python train.py --norm="rmsnorm" --lr_mult_o=4.0 --doc_mask=true
Below are experts of layer 6 (counted from 0) of a mixture-of-experts language model. Rows are named router (the router's row for the expert) and show model dimensions 240-287. Each number is 128 + 32 x the weight over its row's rms, rounded and kept within 0 to 255. Numbers have three digits each.
After each expert's rows: a language model's description of what the expert responds to. This comes from a sample of Wikipedia text that the model never trained on.

# expert 8
router:150113107123192119136129116138135110118102106087154160130175143145098137092157137169146203136124175165133152149150171106102136162097161077131117
What it handles: Line breaks, headings

# expert 9
router:107092152150170149099113127120105111108128085078112118141113178109118188103102110124114115160174136120146138091163115118140173185187152152066151
What it handles: Plural and s endings

# expert 0
router:167069103133154111102182095174092117101107136081120179145130170153121145115164143189172192165125188150167187103149177094080172143136155111177092
What it handles: Coordinates, numbers, separators

# expert 1
router:176130109131126114083122121116067111120101130083079117134129126152107139167191140156185132173143155154153119170104139114083157175122149102144091
What it handles: Mid-word consonant syllables

# expert 2
router:176153116157093119153144132140103126094102144133114132148176145116113137082148093142158100178098163151141179124141136123147150137132127092155129
What it handles: Foreign name fragments

# expert 7
router:149105107110161069086156132152133119156161123089111175096149157188094124137164163177104087140146167136138170092105131121117138094107169142176079
What it handles: Digits and number words

# expert 4
router:115193080164144090104167128123134103080109140112089112054147140164100088132173097062149160165174171119142158172116091129167162132162164108171105
What it handles: Biography verbs, prepositions

# expert 15
router:173069094162141143113174100138086081128100066139093156161160153149135098112119172158160179154097141152169156156149142096109163153137153111171087
What it handles: Space before numbers

# expert 11
router:164065111156151103082174106187101071130077092086125153143154137164109117116154150150156168167150150145173161144118172097104159155119161135159087
What it handles: Conjunctions, pipes, list labels

# expert 6
router:153071094158150097099170110176104097127088094089140161127144132166105116098157140161160181175165153143154162135126169097101164154125172128159081
What it handles: Hyphens, pronouns, pipes

# expert 14
router:095088120099150107139087140117185140171079112098149198105129104145088148113104160139162143160150140159174150130132166090157171176068147080137126
What it handles: Field colons, attributions

# expert 5
router:134103079173155138123140133129106121115114113098105168120122094134090076108101173153099136141124145145121154193172112110113170151062150130135069
What it handles: Vowel-initial word fragments

# expert 10
router:156061085159146091093176100177095105126099099098124165131153140170118117097161151149155194151154167141156166145125164105113176160132170126161096
What it handles: Mixed table items

# expert 13
router:105166092128181088077158105148139111142082102129185169155130113134126174071139197137139100120135152136143128108183167117110168129086137126155139
What it handles: Nouns after determiners

# expert 3
router:164062087147146094098172089181102090139094087088134171134163138148089124105153153157147180152141165148154154131127176089093158157119157132161093
What it handles: Articles, brackets, infobox pieces

# expert 12
router:162070085152143105081171096182098100130082095084134172133154133164096117099167146159164184174157162141162153150135168082110149161116142124165088
What it handles: Years and date digits